config = dict(
    n_layer=16,
    d_model=224,
    n_experts=16,
    experts_per_token=1,
    d_expert=416,
    d_shared_expert=0,
    activation='mish',
    moe_layers=[3, 4, 5, 6, 7, 8, 9, 10, 11, 12, 13, 14, 15],
    router_score='sigmoid',
    normalize_top_k=False,
    routed_scale=1.0,
    balance_loss=0.00167,
    balance_bias=True,
    router_cosine_scale=10.0,
    init_std_router=0.00972,
    lr_router=0.000425,
    vocab_size=10482,
    norm='rmsnorm',
    norm_eps=1e-06,
    tie_embeddings=True,
    optimizer='soap_variant',
    lr=0.00391,
    beta1=0.95,
    beta2=0.95,
    grad_clip=1.0,
    batch_tokens=65536,
    seq_len=1024,
    train_tokens=330700000,
    steps=5047,
    dataset='wikipedia_en',
)
Below are experts of layer 12 (counted from 0) of a mixture-of-experts language model. Rows are named router (the router's row for the expert), up (a neuron's input weights, with its number) and show model dimensions 0-223. Each number is 128 + 32 x the weight over its row's rms, rounded and kept within 0 to 255.
Before each expert's rows: "gets" lists some tokens that make up at least twice as much of what it gets as of all text. This comes from a sample of Wikipedia text that the model never trained on. Tokens count by the router's weight.

# expert 12
gets: "\n", " (", " m", " km", " million", " years"
router [120  97 140 126 107 122 105 134 131  30 165 149 122 110 112 206 108 132 181 116 126  86 110 176 114 144 106 208 188 166 134 137 106  91  75 150 112 122 156 162 143 175 137  86 109 100 174 116  78 186  64 118 140 103 150 125  84  72  76 134 153 114 108  60 168  88 108 113 153  58  79  72 110 131 164 110 116  89 133 114 110  91 149 150 134 168 116 145  99 150 136 140 175  97  98 146  94 143 159  81 131 130  84 144 105 149 140 180 146 124  93 162 171 114 122 119  85 154 142 154  84 144 126  99 109 128 167 149 108 118  63 154 141  72 100 171 113 130 154 101 122 119 151 127   7 175 136  92 117 136 147 155 106 158 181 129 150  96 158 134 134 145  85 108  70  86 130  65  99 162 122 123  95 149 120 150 161 165 156 130 131 116 103 126  77 123 116 162 157 114 107 159 110  87  87 175 117  79 162 156  97  81  86 114 187 134  87 166 105 109 107 131  92 137 157 108 143 165 100 133 120 141 121 113]
up0 [ 72  85 137 117 135 144 163 148 152 178 155 174 136 118  83 118 135 129 101 109 218  98 108 151 136 148 157 175 190 165 113 134 114 108 118 150  74 131 100 111 116 107  82 121 114  94 116 166 109  74  77 137  56 136 105 106 159 152 147 152 156 101  71 148 117  92  78 116 161  70 109 159 110 150 126  86 138 128  52 166 130 125 120 112  68 139 124 121 192 132 109 233 145  83 111 100 147  96 152 107 151 178 101 176 103 139 104 136 205  59 111 120 158 115 122  90 127 111 149 128 128 151 126 182 161 148 200 135 120 110 171 171 126 114 142 151 154 181 162 123 115 171 185 101 100 159 168 130 138 155  61 132 174 166 150 148 125 104 144 133 147 164 123 111  93 166 141  72 126 117 170 175 128 172  99 113  97 130  88  73 139 182 138  96 114 173 109 107 103 118 155 152 121 106  85 123 114  69 170 112 168 107 162 190 139 173  94 125 127 102  89 106 142 107 136  73 133 146 145 127 143 116 153 139]
up1 [125 122 197 133 131 128 135 105 135 116 130 172 137 160 142 119  95 109 140  94 118 100  94 109 177 135 154 119 157 206 128 123 121 137 141 122 127 127  97  94  83 146 161 158 182 127 163  57  83 105 102 145  99 118 114 163  82 100  90 150 172 118 136 138 157  91 101  65 143 136 111 151  97 110  50  88 128 158 132 110 105 137 194 116 129 140 131 183 146 132 148  75 159  89 110  80 151 113 112  69  85 142 126 149  96 164 157 156  81  98 112  91 147 139 175 121  47 149 181  60 105 127 120  72 103 151 147 132 150 173 195 107 111 113 118 105  68 129 116  86 121 168 152 112 161 160 120 103 176 102 127 128  85  78 177  63 111 109  70 153 123 177 132 119 148 102 160 184  97 142  70 109  80 163 103 132 111 165 138 206 145 204  91 136 155 100 122 118 121  99  88 127 145 127  92 138 155 141 122 168 166 107 141 121  61 127 185 172 137 121  87 125 123 140 157 133 143 179 147  71 168 151 122 163]
up2 [156 139 117 164 167 139 113 147  92 138 142 100 149 140 151 191  89  75 152  93  82 146 100 155  80 147 171 174 125 152 160 140 148 115 164 120 103  91 122 144 108 138 117 161  98  98  91 144 118 115 152 159 179 108 146 139 189 128 123 173 175 182 169 138 146 136 173 146 138 127 142 131 104 112 148 153  83  90 169 170 107 135 106  76  93 139 167 120 140  71  96 167 114 122 132 144 146 126 151  58 127 193 127 109 105 128  64 151  51 143 129 179 101 157  52 138 147 135 113 161 133 170 124 105  97  84 151 153  76  81 113 155 107 125 108 147 168 102 203 135 177 140 150 129 101 126 130  73 173 114 132 110 158 136 139 178  99 120 186  87 163 144 157 129  83  74 221  33 147 148 159 108 187  77 122 124 134 136 106  98 143  78 144 160 124 153 114 119 143 151 101 127 133 196  89 168 121 141  86 167 118 164 170 143 186 127 121 110 100  98  98 131 128  94 113 153 128 120 104  96 141  58 129 176]
up3 [147 136 163 148 124 108 123 174 111  45 107  75 102 157 124 175 109 122 143 152  94  87 107 123 101 157 123 100 118 128 152  88 140 123 124 201 142 174 153  88 169 122 140 169  69 121 141 124  73 198  82 123 117 113 130 162  89 139 137 119 141 109 145 132 168  63  90 139 145 167  70  96  87 160  96 120 175 122  94 115 181 109 167  92 115 107 127 126 185 157 142 180 211 127 138 131 145 132 101 107 136 117  48 145 170 137 129 142 182 131 153 183 116 157 118  98 181 162 148 100 198 141 153 134 127 165 155 165 132 122  78 102 172 136 125 113  65 118  96 146 153 135 146 100 147 104  88  76 110 146  62 142 124 116 135 128 138  84 166 172 137 109 154 119 107  87 125 105  95 175 156 148 158 144 102  95 186 116 142 110 183  87  96 126 150 117 123 107  67 128  88  81  84 130 173 157 158 103  79 191 154 126 122  74 186 145  64 130 120 128 195  70 158 136  93 134 102 153 129 114 140 117 102 138]
up4 [131 133 206  88 116 148  87  45 180  88 183 147 106 100 155 153 165 120 205  74 145 140 116 100 134 118 110 121 172 117 141 154 173 133 120 154 154 142 210 121 116 104 129 145 155 159 128 192  96 168 160 104 160  91 145 133 118 103 155 148 159  95  81 129 153 123 132  95 150 116  90 125 134 131 100 177 108  88 148 120 153 104 134 163  99  70 165 162 134 131  83  84  89  85 131 189  86 157 136 137 111  97 146 158 118 159  79 159 150  97 157 148 127 112 148 156 137  66  85 143 114 127  57 134  91 159 142 121  93 168  84 145 151 127 160 145 159 159 106  99 181 160 142 171  91 183 144  79 105 132 112  95 137 144 139  83  93 102 110 126 142 144 123 116  99  59 186 123 123 204 141  99  70 136  42 136 102 139  99 145  92 161  93 150 133 132 163 143 142  98 106 104  77 111 159 147 108 107 144 142 129 111  95 193 183 142 163  96 168 178 131 149  95  93 130  86 127 181 150 147 105 155 104 172]
up5 [101  94 178 132  94 110 147  91  86 129 106 168 114 131 166 141 153  60 145 159  75 106 107 123 138 113 158 123 109 171 114 120 106 129 173 137  71  82 157  70 123 147 151 104  43 160 147 135 107  77 137 111 152 131 138 176 136 121 103 141 188 137 133 202 136 122  84 105 122 105  89 180 137 161 162 129 114 134 156 135 155 170 129  73  96 135 139  46 146 129 124 135 109 149  78 185 110 215 107 157 162 218  91  87 119 166  69 137  60  94 142  82  89 135 165 106 138 130 134 160  82 118 142 139 134 148 145 165 136 119 156 115 117 175 113 121  54 129 139 162 143 130 147 119 108 110 168 215 105  65 162 134 168 150 125 123 112 134  75 182 121 100 131 108  97 125  96 136 120 139 151 116  83 122  90 127 167  99 182 132 138  76 115 141 116 162 162 118 129 140 121 182 134 176 126 147 129 110 120 160 180 171 124 145 150 143 124  92 101 128 130 113 110 121 140 171 141  31  54 145 155 111 143 106]
up6 [136 127 121 188 105 168 148  98 117 102 172  94 141  74 114 165 189 130 137 141 129 143  91 117 119 196 160 147 118  98 162 127 145 125 122 101 130 125 111 141 104 141 156 118  99  91 137 107 129 138 111 174 168  95 201 178  98 184  60 111 156  83 150 162 159 129 136  95 167 171 131 156 158 112 147 138 105 152 123  61 176 136 127 164 162 123  48 133  83 161 145 101 135 149 137 114 101 108 104 124 126 115 133 141 210 194 148 110 147 125  97 159 117 128 126 105 162  87 116 123 131 118 123 111 126 139 189 118 163 185  83  84 154 173 198 179  94 160 118 127 114 160 113 158 114 172 172 138 163  93 137 116 139  99  87 159 149  98  60 142 162 133  99 120  48 109 123 114 133 119 124 175 123  92 103 163  74 156 163 160 116 137 116 123  81 146  70  89 189 112  73 108 199 190 172 152 112 154 137 142 104  65 204 115 169 137 121 101 124  89  94 145 162 128 120 126 138 122 131 105  55 111 155 106]
up7 [160 113 142 106  48 113 165  99  76 168 182 114 163 102 105 119 127 108 108 167 158  94 126 164 133 188 149  99  98 176  85 164 154  63 165 120 140  71 114 133  97  98 126 137 176 136 113 105 109  88 156 136 109 117 179 157 101  97  98 122 168 101 133 154 110 153 190 111 168  52 139 110 138  91 148 133  86 115 156 138 105 142 121 137 157 121 122 139 148 154 156 149 181 149 136  96 110 115 101 104 183  87 115 126 119  81  94 137 130 100  85 130 113 134  80  86 132 147 138  95 143 142  77 197 171 120 149 133  72  88 138 151 109 138 106 106 216  57 140 114 104 154 143 129 131 133 102 189 175 121 120 174  60 132 174 193  79 169  87 169 141 125  82  53 108  71 105 102 140  95 170 124 139 119  96 114 109 140 105 108  91 121  92 131 117 112 145 136  85 144  92  95  97 176 146 177  93 114 130 131 153  60 172 143 151  93  90  91 161 125 130  61 105 189 145 121 143 153 152 115  89 108 101 148]
up8 [157 110 148 142 137  97  74 121 145  84 111 165 126 152 154 150 146 117 126 169 106 120 161 143 164 102 125 104  96 102 117 161 108 121  61 124 128 141 119 141 162 126 111 120 155 138 223 129  66 131 123 178 121 102 124 140 136 109  87 172  92  89 135 171 178 161 126 101 206 137 152  83 196 151  83 109 160  51 125  88 118  85 104 170 101 131 152 123 156 144 126 127 176 156 131 150  91  97 142 144 138 114 130 120 169 116 102 216 123 126 182 121 167  83  86 156 124 192 144  81 110 134  95 123  71 139 179  74 108 135  81  87  75 137 129 134 117 141 151 107 134 152 125  97 147 185 113 136  93 128 111 116 114 127 137 108 100 161 133 161 132  78  69 100 100  55 166 108  91 111 147 119 165  93 113 163  73 120 127 142 123 138 174 102 161 104  88  84 112 156 157 103 144 135  92 170  98 106  73 190 178 136  53  92 154 154 116 159 118 154  83 201 166 101 175 161 112 120 105 175 123  82 104 120]
up9 [ 91 159 138  86 146 161 152  87 155  63 149  63 187  97  88 172 141 155 174 131 117 154 179 101 160 108 113 134 130 129  51 130 160 125 184 124 123 112 118 142 106  98 109 182 112 121 164 101 217  89 128 205 117 134 125 125 112 103 102 150 122  92  93 142 129 169 143 116 104 107 123 130 105 139 125 137 122  88  98 112 159 111  61 102 182 181 150 106 163  66 129 119 137 113  85 100 110 129 198 130 156 196  65 137  89 166 182 115 121 149 161  90 119 176 152 141 120 126  97 136  77 121 157  22 103 145 151 136  94 115 127 120 133 117 146 163 105  82 129 133 175  55 133 127  83 125  98 139 115 159 117 150 113 144  92 136  92  94 170 127 187 122 100 115  70 125 163  91 131 106 140 114 140 132 108 129  94 175 112 138 148 138 148  96  86 151 175 185 109 139 126  95 164 144  95 158 198 104  60 188 162 107 120 128 121 130 166 144  69 134 112 158  96 133 102 121 135 142 131 155 163 113 142  65]
up10 [180 145 140 135 137 122 164 115  97 128 106 127  97 167 116 131 126 196 124 135  96 173 131 146 161 128  65 123 181 164 162 141  93 161 170 138  55 163 162 155 109 104 130 121 158 112 109  83 146 149 160 113 184 118  91 122 158 163 128 144 110  91 138 111 149 192 146 136 104 110 156 160 152 120 143 144  72 155 138  92 150 144 103 156 123 169 111 174 177 117 103 131 175 149 147 120  85 206 107  59 175 127 138 151 128  99 142 139  90 107 167 114  87 160  64 116 117  87 110 101 168 174 130 115 161 151  87 142  89 133  44 125 146 134 127  60 161 112 130 133 155 164  86 179 173 152  78  52 133  78 168 120  53 171 132  96  65 120 119 152  81 167 134  87 117 131 134 123 132 195 127 140 163 104 145 117 134  79 168 131 155 106 138  52  91 156 176  91 178  92 115 123 148 147 157 119 120  72 139 107 108 125 146 143 164 146  82 152  99  91 135 119 106 128 102 195 116 143 159 180 124 141 171  86]
up11 [157 140 124 170 121 119 155 154 102 102 131 145  91 139  86  83 123 149 174 132 158 154 125 151 118 133 143  89 156 120  94 130 167 130  87  95 162  83 187 176 127 174  87 133  59 118 165 173  96 148  86  68 117 139 144 155 125 188 105 152 146  92 118 154 108 131 141 164 187 109 144 132 184 141 179 120 133 101  88  82 140 105  99 206 159 137  94 101 167 125 140 144 111 111 137 139 126  76 132 135 149 164 107  73 170 164 136 151 126 124 122 116 158 154 105 151  64  91 134 105 179  81 116 109 112 151 119 151  97 186 132 186 159 151 126 170 127 175 115 187 146 114 160  53 188 115 136 251 127 116 180 181  61 124 174  86 104 115 159 124 161 129  72 160 111 148 139 161  79 120 169 103 150 124  99  91 115 139 108 129 113 146 122  88 156 114 155  91 128 137 138 164 126  97  97  99 157 135 106  59  98 177 158 122  85 108 170 138 104 111 122  99 134 154  92 158  88 113 107 143  49 104 123 103]
up12 [157 156 195  97 127 147 118 113 131 101 119 156  65 133 117 129 129 175 129 116 142  76 114 180 163 126 156 144 137 179 115 136  88 132 118  71 125  95 209 131 168 123  73 113 108  89 138 114 111 161 161 135 166 179 169  93 161 152 156 116 141 105 126 143 106 104 109 157 109 100 126 152 138 154  73 148  74 144 126 155  64 193 153 156 166 159 133 143 123 139 108 121  92 130  79 149 129 132  99 170 169 105 127 185 116 220 110 132 149 132  84 171 155 151 107 162 101 144  73 126  59 148 131 155 125  93 180 125 149 116 135 143  71 161  81 140 104 125 139 139 102 150 119 117 160 136 211 134  87 138 134  73  93  97 179 177 154 146  99 140 150 161  76 160 122 134 163 139 139 115 109 129 125 116 144  88 168 106  89 132 189 138  90 192  95 166 118 154 102  94 129 157 160 126 126 141 164 165  75 206 123 128  74  98 150 151 151 105  84 195  93 133 106 145 126 180 187  94 143 151 151 199 157 160]
up13 [109 137 201 168 172 158 120 128 111  77 185 137 126  68 179 144  95 114 107  53  83 138  96 102 137 147 123 126 145 101 173 102 150 137 159 188 147  82 116  95 119 113 122  82 162 123 179 143  87 137 122 195 127 138  96  95 128 171 104  93 127 117 133  91 115  75 151 121 138 141 154 113 138  94 113 126 128 165  88 115 147 168 134 130  90 118  92  56 162 141 157 121 108 182 168 115 104 133 115  95 175 135 103  89 113 139 130 117  98  65 105 171 106 156 114 108 132 138  85 102 160 118 118 114  85 117 123 156 124 102 149 104  68 126 150 110 149 132 100 126 128 122  67 127 125  49  87  77 109 108 115 167 181 160 153 137  77  69  81 106 129 160  75 141 135  57 118 106 128 102 137 183 149  67 143 144  92  87 137  76 118 116 147 103 102 103 129 114 125 151 144 132 121  83 122 158 103 114 181 163 152 168 158 112 169 103 148 163  86 118 113 176 107 198  78 195 184 172  61 182  99 133 171 160]
up14 [139 133  89  93 147  88 136 101 123 146 131 174 112 113 139 160 125 124 143 138 165 186 120  88 105  78 114 197 123 132  46  98 169 141 164 135  80 149 144 124 178 126  89  84 116 111 121  88 147 168 208 145 161 123 154 132 153 128  90 125  97 108 122 133  81 145  86 174 138 167 150 112 135 147 138 124 181 130 116  81  78  87 146  98 142  84 125 122 149 102 136  92  90 111  89 122 178 104  79 170 146 106 125  93  99 169 129 146 140 165  48  88 106  75 139 128  87 164 105 141  98 119 121 111 109 126 112  89 141 159 112 132 180 123 136 138 112 136 121 156  95 127 135 172  77 127  74 104 158 116 103 176  96  74 161 121 137 145  49  90 185 104  71 138 138 111 144 107 128  73 140 123 127 163 145 124 121 161  90 153 148 141 218  52 162 115 101 115 110  62 151 183  60 145 150 183 181  59 129 152  98 126 117  92 130 102 140  90 191 105 132  74 147 106 165 168 148  98 116 122  93 122  98 115]
up15 [192 106 157 125 100  92 136 125 119 102 123 167 128 150  69  99 118 118 160 145 145 151 123 114 132 171 130 153 105  52 167  90 138 141  68 108 108 119  73 123 185 181 135 107 181 131 124 147 112 140 161 144 143 159 149 147 106 139 146 174 132 100 116 143 119 131 129  87 203 150 204 121 143  75 124 190 118 157 155 121 126 100 158 170  91 194  96 212 145 177 135 108 105 125 109 124 125 169 112 151 187 120 103 175 172 116 126 162 134  81 148  87 131 133 141 132 112 128 134 112  54 167 183 142 112 138 121  97 126 101 121 158 101  97 147 144 123 107  72 132  88  86 175 124 115 130 133 126  85 107 178 111 152 127 122 186  97 150 105 102 129 116 146 103 152  85  87 186 126 149 136 109 102 124 185 172 126 121 123 130 153 136 142 139  32 160 115 191 160 109 104 139  85  89 122 103 167 129 121  66 100 120 143 110 190 121 126 192 104 117  93 121  49 167 150  88  48 174  68 138 112 102 118 154]
up16 [ 95  94 107 122 110 103 110 166  94  74 133 119 113 128 119 150 110 147 106 163 146 128 125 121  93 126 153 181 152 212 149 131 121 130 121  39 123 140 140 100 175  84 202 183 158 137 148 118 119 191 147  53 128 128 148 107 141  87 196  78  67  86 179  52 140 116 116 127  95 149 156  90 144 160 121 150 112 158 164 123 161 142 172 112 112 151 108 108 133 100 147 164  98  85 128 119  81 144 116 119 150  98  78 121 115 144  58  67 151 101 119 114 120 114 115  91 144 199 137 145  76 127  68 132 116  67 164 124 103 165 133 109 189  88 143 170 100 142  96 124 163  41 157 135 129  75 111  92 140  93 188 136 125 150 148 123 120 140  93 130 120  92 180 151 110 132 147 109 147 141 127 119 109 138 142 154 150  46 138 171 154 111  73 142 149 146 148 118 159 184  83 152 117 115  91  99  96  85 140  93 163 163 102 118  82 112 138 116 140  88  99 111 123 170  84  69 110 129 119  92  75 116  85 149]
up17 [ 94 115 107 103  84 135 125 148 182 114 125 148 157 118 144  97  71 183  93 139 130 182 136 154 145 170 125 184 157 131 118 152 149  59 122 150 129 100 130 104 142 122  77 109 156 136 135  61 132 128  91 194 165 169 184 134 114 124 127 153 123  90 153  97  86 127 171 176 174 143 107 148 156  95 141 158 180 130 104 105 110 167 160 186  98 136 118 123 126 138 133  86 141 116 151 114 124 134 175  97 126 108 101  49  87 159 140 139 168  68 134  80 175 119  58 162 110  99 129 133 144 134 196 149 102 124 165 115 138 108 113 159 150 146 141 141  88 198 165 175 151 119 120 179 136 121 106 123 182 168 159 202 185 160 144 150 125  93 164 175 103 103  57 128 146  92 154 131 100 168 158 163 145 180 160 125  87 102 100 219 167 159 130 112 161 111 108 178  95 135 165 150  85  89 124 162 116  62 132  76 146 113 162  96 105 126  88 147 130 129 128 150 117 145 147 108 140 210 165 148 103 135  96 121]
up18 [144  80 130 112 130 115 101  91  76 116  85 174 139 144 139 144 134  67 187 181 117  94  77 143 119  98 131 156  98 124 138 119 160  52 141 116 167 137 151 157 121 135 114 142 126  85 190 137 103 177  83 105 129 128 113 160 171 115  70 131 156 100 118  94 172  96 137 102 190 126 146 112 114 161 137 146 131  88 112 137 178  78 127 116  95 137 121  67 192 113 212 110 225  88 122 137 123  97 109 144 115 131 108 138 144 121  94 114 104  78 154 129 169 116  98 112  59 162 155 122  88 142 137  89 100 134  86 129  97 128  81 135 149 179 134  74 148 126 134 123  94 176 120 133  83 147 106 160  93 122 141 139  68  99 141 111  50 136 151 130 118 159 125 150 128 111 113 151 122 152 106 111 174 127 137 162 145 195 213 149 139 136 160 127 125 117  57 173 138 144 154 136 145 148 117 186 134 154  65 154 138 156  32  99  84 153 140 172 111 111  94 110 138 155 155 125 194 112 110  86  74 152  83 138]
up19 [130  99 171 150  88 142 146  70  76 117  79  94 137 116 121 138 182 122 129 112 121 117 128 106 116 148 136 179 175  38  93 132 109 156 144 161 102 115 158 120 164 151 161 100 142 123 129 143 139 130 119 102 205 109 170 103 191 114 148  82 104  93 150  71 139 130 175  83  96 104  91 134 126 136 157  61 102  64 145  97 138 168 169 143 110 124 135 141 137 120  96 136 131 159 136 217 155 152 119  95 169  90 136 130 106 150 150 163 141 114 113 133 169 134 158 128 165 169 136 157 153  98 152 159 178 117 181 139 150 153 124 119 215 127 113 168 112 105 182 140 159  83 192 119 160 155  78  60 132  67 161 131 117 167 100 130 141 123 124  94  85 135 155 109  99 155 149 110 151 130 131 154 126 106 154 119 141  87 171 106 149  70 116  90 150 162  97  94 101 192 158 151  98 183 164  93 125 132 176 168 157 191 150 195 111  88 155 107 106 112 153 143  66 121 138 126  85  72 155 158 114 186 108 173]
up20 [161 120 132 143  82 161 131 159  75 104 115 101 115  90 176 138 144 131 121  87  76 160  83 138  78 174 101 123 160 188  83  98  96 140 101  98  27 136 115  75 117 100 148 111 115  97 176 174 133 193 119 160 160 109 147 116 142  83 133 110 134 126 115 159 181 159  93 168 103 130 121 132 120 131 148 126 186  23  96 171 112  81  90 144  75 219 102  67 143  91  67 103  67 134 115 191 139 113 150 105 149 181 106 138 149  93 162 121 189 124 152 144 122 127 134 108 135 144 160 152 132 128 129 155 152 108 135 159  78 126 130 110 170 141 111 119  99  87 196 155 187 113 160  90 180  74 103 117 130 116 103 137 134 169  97 131 187  88 159 134 188 153 154 156 143 132 104 174  97 125  83 148 113  83  79 113  95 109 136  42 171 114  91 164 107 100 134 144 114  78 148 166 129 108 169 106 130 107 111 122 137 157 133  90 107 147 147 117 142 140 135 167 138 159 157 152 131 113 135 125 138 111 112 127]
up21 [ 51 100 158  72 157 151  97 164  89 113 128  83 147  57 188 100 104 151 139 116  86 135 119 129 128 102 139 208 106 162 169 102 102 105 152 117 140 141 129  91 122 141 116 144  88  94 152 140 103 153 113 144 107 108 106 146 124 154 117 137  98 151 161  78 180 108 105 126 163 123 150 104 122 101 141 150 127 103 168 115 130  81 149 186 126 147  96  74 137 127 137 115 158 148  89  86 145 166  85  54 122  94 161 188  84 129 116  78 211 108 133  84 160  91 110  92  82 125 195 155 164 127 142 137 115 152 124 133  70  94 126 131 212 112 148 130  79  94  94 129 128  95 156 137  68 123 183  64 152 104 127 122 183 178 128 137 125 136  90 149 157 130 143 121 124 134 184 103  50 103  75  88  76 102 156 163 150 167 117 114 105 136 117 122 126 144 185 111 179 152 121 136 157 126 165 164  76 138 111 123 133 149  86 147 135 160 135 166 144 107 113  44 134 158 185 131 146 111  94 120  69 153 121  83]
up22 [151 163 203  79 117  83  98  77 128 107  85 187 157 103 109 157 104 163 159  80 207 130 153 156 137 162 179 157  87 147 126 132 125 104 105 163 115 122 164 186  80 126 158 126 152 110 139 117 153  68 126 112 149 106 145 102  71 128 131 122  74 123 127 124 129  81 105 113 119 111 134  95  98  86 108  88 109 124 127 130 125 115 149 150  67  94 162 102 129  84 160 133  86  94 118 133 192 143 169 144 109 175 123 135 102 140  88 172 104  82  85 112  96 109  71 152  72 120 144 115  75 123 137  96  96 115 160 133 161 115  48  72  84 148  71 129 139 152 150 104  92 129 154 195 125  94 102 172 111 135 147 155 164 169  81 151  91 107 119 134 168 129  94 150 120 152 137 152 172 144 111 112 142 117 146 145  83  67  62 145 138  70 198 145 114 168 165  90 173 123 108 207 191 162 161 131 111 123  98 161 155 110 121 134 124 142 152 168 121 117 103 155  99 152 196 113 156 135 124 134  86 186 139 170]
up23 [138  66 110 145  99 118  93  89 160 123 162 109 136 106  68 173 126 105 156 155 186 132 137 126 124 119  75 100 109 167 139 129 148 142 161 162 131 163 161  90  97 170 137  69 180  82 156  80  83  43 157 110  81 160 121 147 105 123  61 110 117 144 102 134 153 104 128  83 161  61 161 123 114 162  80 146 202 140 116 130 132 149 176 128  98  82 110 125 123 140 174  93  94  91 132 140  96 209 151 127 174 120  88 152 119 140 144 102  89 108 162 138 183 110  68  80 100 114 108  86  84 137 124 128 112 118  56 128 184 110 124 119 125  77 141 145 155 154 147  77 145 103  98  93  81 179 143 153 132 137 137  80 124 150 121 175  80  96  84 123 157 111  85 131 115 139 144 130 105 139 190 114  98 100 169 131 126  54 131 143 114 108 128 128 102  68 172 118 153 134 125 106 115 152 101 192  87 139 151 103  71 110 137 137  80 120 128 124  89  83 125  98 107  98 126  84 126 108  71  72 138 136  62 173]
up24 [ 90 106 135 122 165 121 154 105  95 105 166 180  65 161 137 164 146  85 137 114 114 122 117 156 141 152 161 121 114 167 109 187  96  82 124 149 179 144 110  87 165 131 150  90 138 160  49 100 102 120  70 121 105 129 132 195 200 177  98  59 134  83 143 110 160 121 127 158 118 123 178 151 140 124  78 131 104 134 143 146 155 139 143 134 112  53  94 122 123 105 111 132 157  98  96  79 160 162 121 122 163 114  88  65 133 137 130 136 138  97 120 115  88 163 150 103  99 128 106  71 120  45  94 132 136 158 169 110 105  87 141 120 105 129 136 126 160  71  67 166 135 138 119 105 106 110 119 198  98 160 137 156 119  98 112 103 139 128 113  99 148 126 140 136 119 110  84 152 126 116 222 144 125 107 138 161 126 106 112 135 119 163 149 110  70 141  68 111 156 124 166 107 131  65  63 206 178 123 126 170 110 197  85 137 150 127 185 105 218  96 147 121 104 114 133 171 133 156  87 186 181 147 152 120]
up25 [134  66 118  82 149 114 113 181 146 116 117 144  95 140 140 165 167  75  91  86 106  97 105 237 120 109 102  96 137 116  80  78 129 124  99 155  98 170  84 162 105 132 144 196 132 113  94 185 109 129 112  83 179 112 127  94 127 134 122 106 165 169 143  84  97 125 147 145 173 128 101 133 153 130 188 149 130 108 156 117 121 115 129 129  85 134 129 146  70  84 116 192 166 140 121 150  74 107 181  98 123 142 133 121 181 116 137 136 167 126 113 175 139 118  43 199 109 121 154 155 128 151 130 126 138 156  93 148 161 154 137 131 232 117 106 143 174 146 134 135 153  98 108  68 106 118 197 151 161  72 140 126 110  94  96 118 112  55 129 148 109 160 110 157 144 166 114 143 154 141 116 112  70 149 162 151 125 158 151 139  99 139 151  97 145 183 159 142 121 161  96 101  37  86 165 178 105 128 158 118 141 101 108 171 106 122 138 151 136 149  64 158 117 144 124  88  87 165  72 167 139  99 119 174]
up26 [120 143 149 147  83 150  85 136 146 118  90  77 165 188 128 125 100  89 148 157 123 169 150 119 108  86 100  99 151 154 106 110 122 148  86 115 144 117 159 168 167  87 133 141  67  73 164 130 152 122  82  55 160 116 141 130 196  87 161 161  68 164  88 142 112 107 146 147 169 115  86 126 139 159 149 155 110 154 112 109 147  84 161 161 114 164 105 199 165 178  84 124 123 124 148 126  47 134 170 138 127 114 108 167 170 150 214 157 122 103 138 145 127 153 161 140 120 119 110 172 128 119 173 100 118 129 100 129 156 114 113  81 111 124 123 159 113 133 167  79 161 117 153  85 178 165 151 118  49 131 153 150 172 130 142 202 119 125 103 144 194 146 106 176 145 125 159 141 188 150 140  82 145 147 135 158 169 148 109 118 177  96 144 140 183  56 183  98 118 111 138 117 134 110 145  84 141 126 172 166 154 105 122  94 198 107 116  98 106 135 150 241 111 148 153 109 145 168 151  89 140 157 127 141]
up27 [133 165 133 150 136 167 162 124 122 156 147 152 154  88 126 137 143 116 156  63 116  40 157 127 166 154 136 123 151 139 111 125 149 149  92 100 183  49 103 131 139 189 109 143 127 144 156 116 140 167 128 135 129 110 123  95  71 124 136 113  94 123 156 118 131 131 126 158 157 151 166  88 142 142 154 169 129 155 145  84  63 164 120 150 145 144  88 112 142 119 127 143  95 173 141 134  38 102 168 148 181 173 115 113  89 139 154 172 115 137 122 119  92 155  92  22  98 146 157  54 124 209 126  65 150 132 171 142 158 177 100 156 110 122 142  84 149 156 123  79 102 100 135  65  96 190  88  98 199  79  95 144 141  82 172  93 116  95 168 132 142 153 142 133 140 106 135 182  65 129 107 167  73 123 160 127 129 152 161 146 125 126 141 156 100 134 125 130 174 148 149 153 161 106 113 150  73 108 107 134 178 107 184 149 220 143 132 123 130 111  83 130 101 150 116 130 166 142  77  81 155  98 151 133]
up28 [ 93  71 122 183 132 131  77 159 144  93 153  77 152 109 160 221 127 130 141 156 115  82 111 100 120 131 150 124 168 134 123 144  95 172 118 117 126 163 126 215 126 105 123  73 185  81 119  81 126 157  78 103 116 142 107 101 178 142 159 122  97 150 106 100  94 144 118 123  81 138 166 117 177 135 160 149 122 168 105 166 198 110 149 107 112  99 119 152 131 134  85 146  91  99 126 135 225 176 145 105 181 160 101 130  61  55 145 164 115 172 116 105 137 113  96 115 159 104 150 117 119 123 130  94  69  69  75  98 147 176 151 161  93 161 102 170  94 133 137  85 101 169 170 183 112 114 140 155 151 123 141 200 145 155 131 172 121 155 109 131 104 117  89  72 159 152 138 135  61  87 184 160 125 131 131 141 122 108  94 160 133 172 162  95 141 126 131 106 131  76 154 168  81 105 144 116  89 144 119 137  72 135 168 109 122  99 106 150  77  77 122 194  93 103 158 123 140  98 123 156 120 112  92 110]
up29 [132 129 126 136 172 121 132 123 127 125 133 132 123 149 204 144 156 165 112 122 135 113 121 135 166 137 177 130 132 119  98 151 147 100  60 168 133 126 161 133 126 159 144 116  69 166 164  69  86 131  97 105 126 171 100 139 132  47  56 142 123  32 102  79 183  72 140 167 170  62 170 104 145 145 133 122 120 171 161  53 187  80  97  75 123 106 115  70  98  92 148 108 141 126 152  95 105 176  99 125  59 136  81 195 139 130 155 107 100 118 145 184 106 138  98 171 214 120 158  79 105 126  64 126 104 106 139  93 125 137 137 167 149  99  91 135 118 136  86 147 139 121 122 121  94 129 164 139  88 158  86 141 175 137 131 148 163  98 112 133 130 163 133 121  64 153 145  99 151 155 150 147 130 145 136 161  79 164 120 120 201 142 143 137 160 154 138 108 108 164  96 107 147  76 177 151 176 155 191 128 106 138 104  91 119 133 115 125 115 182 123 117 123  74  69 112 141 110  87 165 163 113  99 154]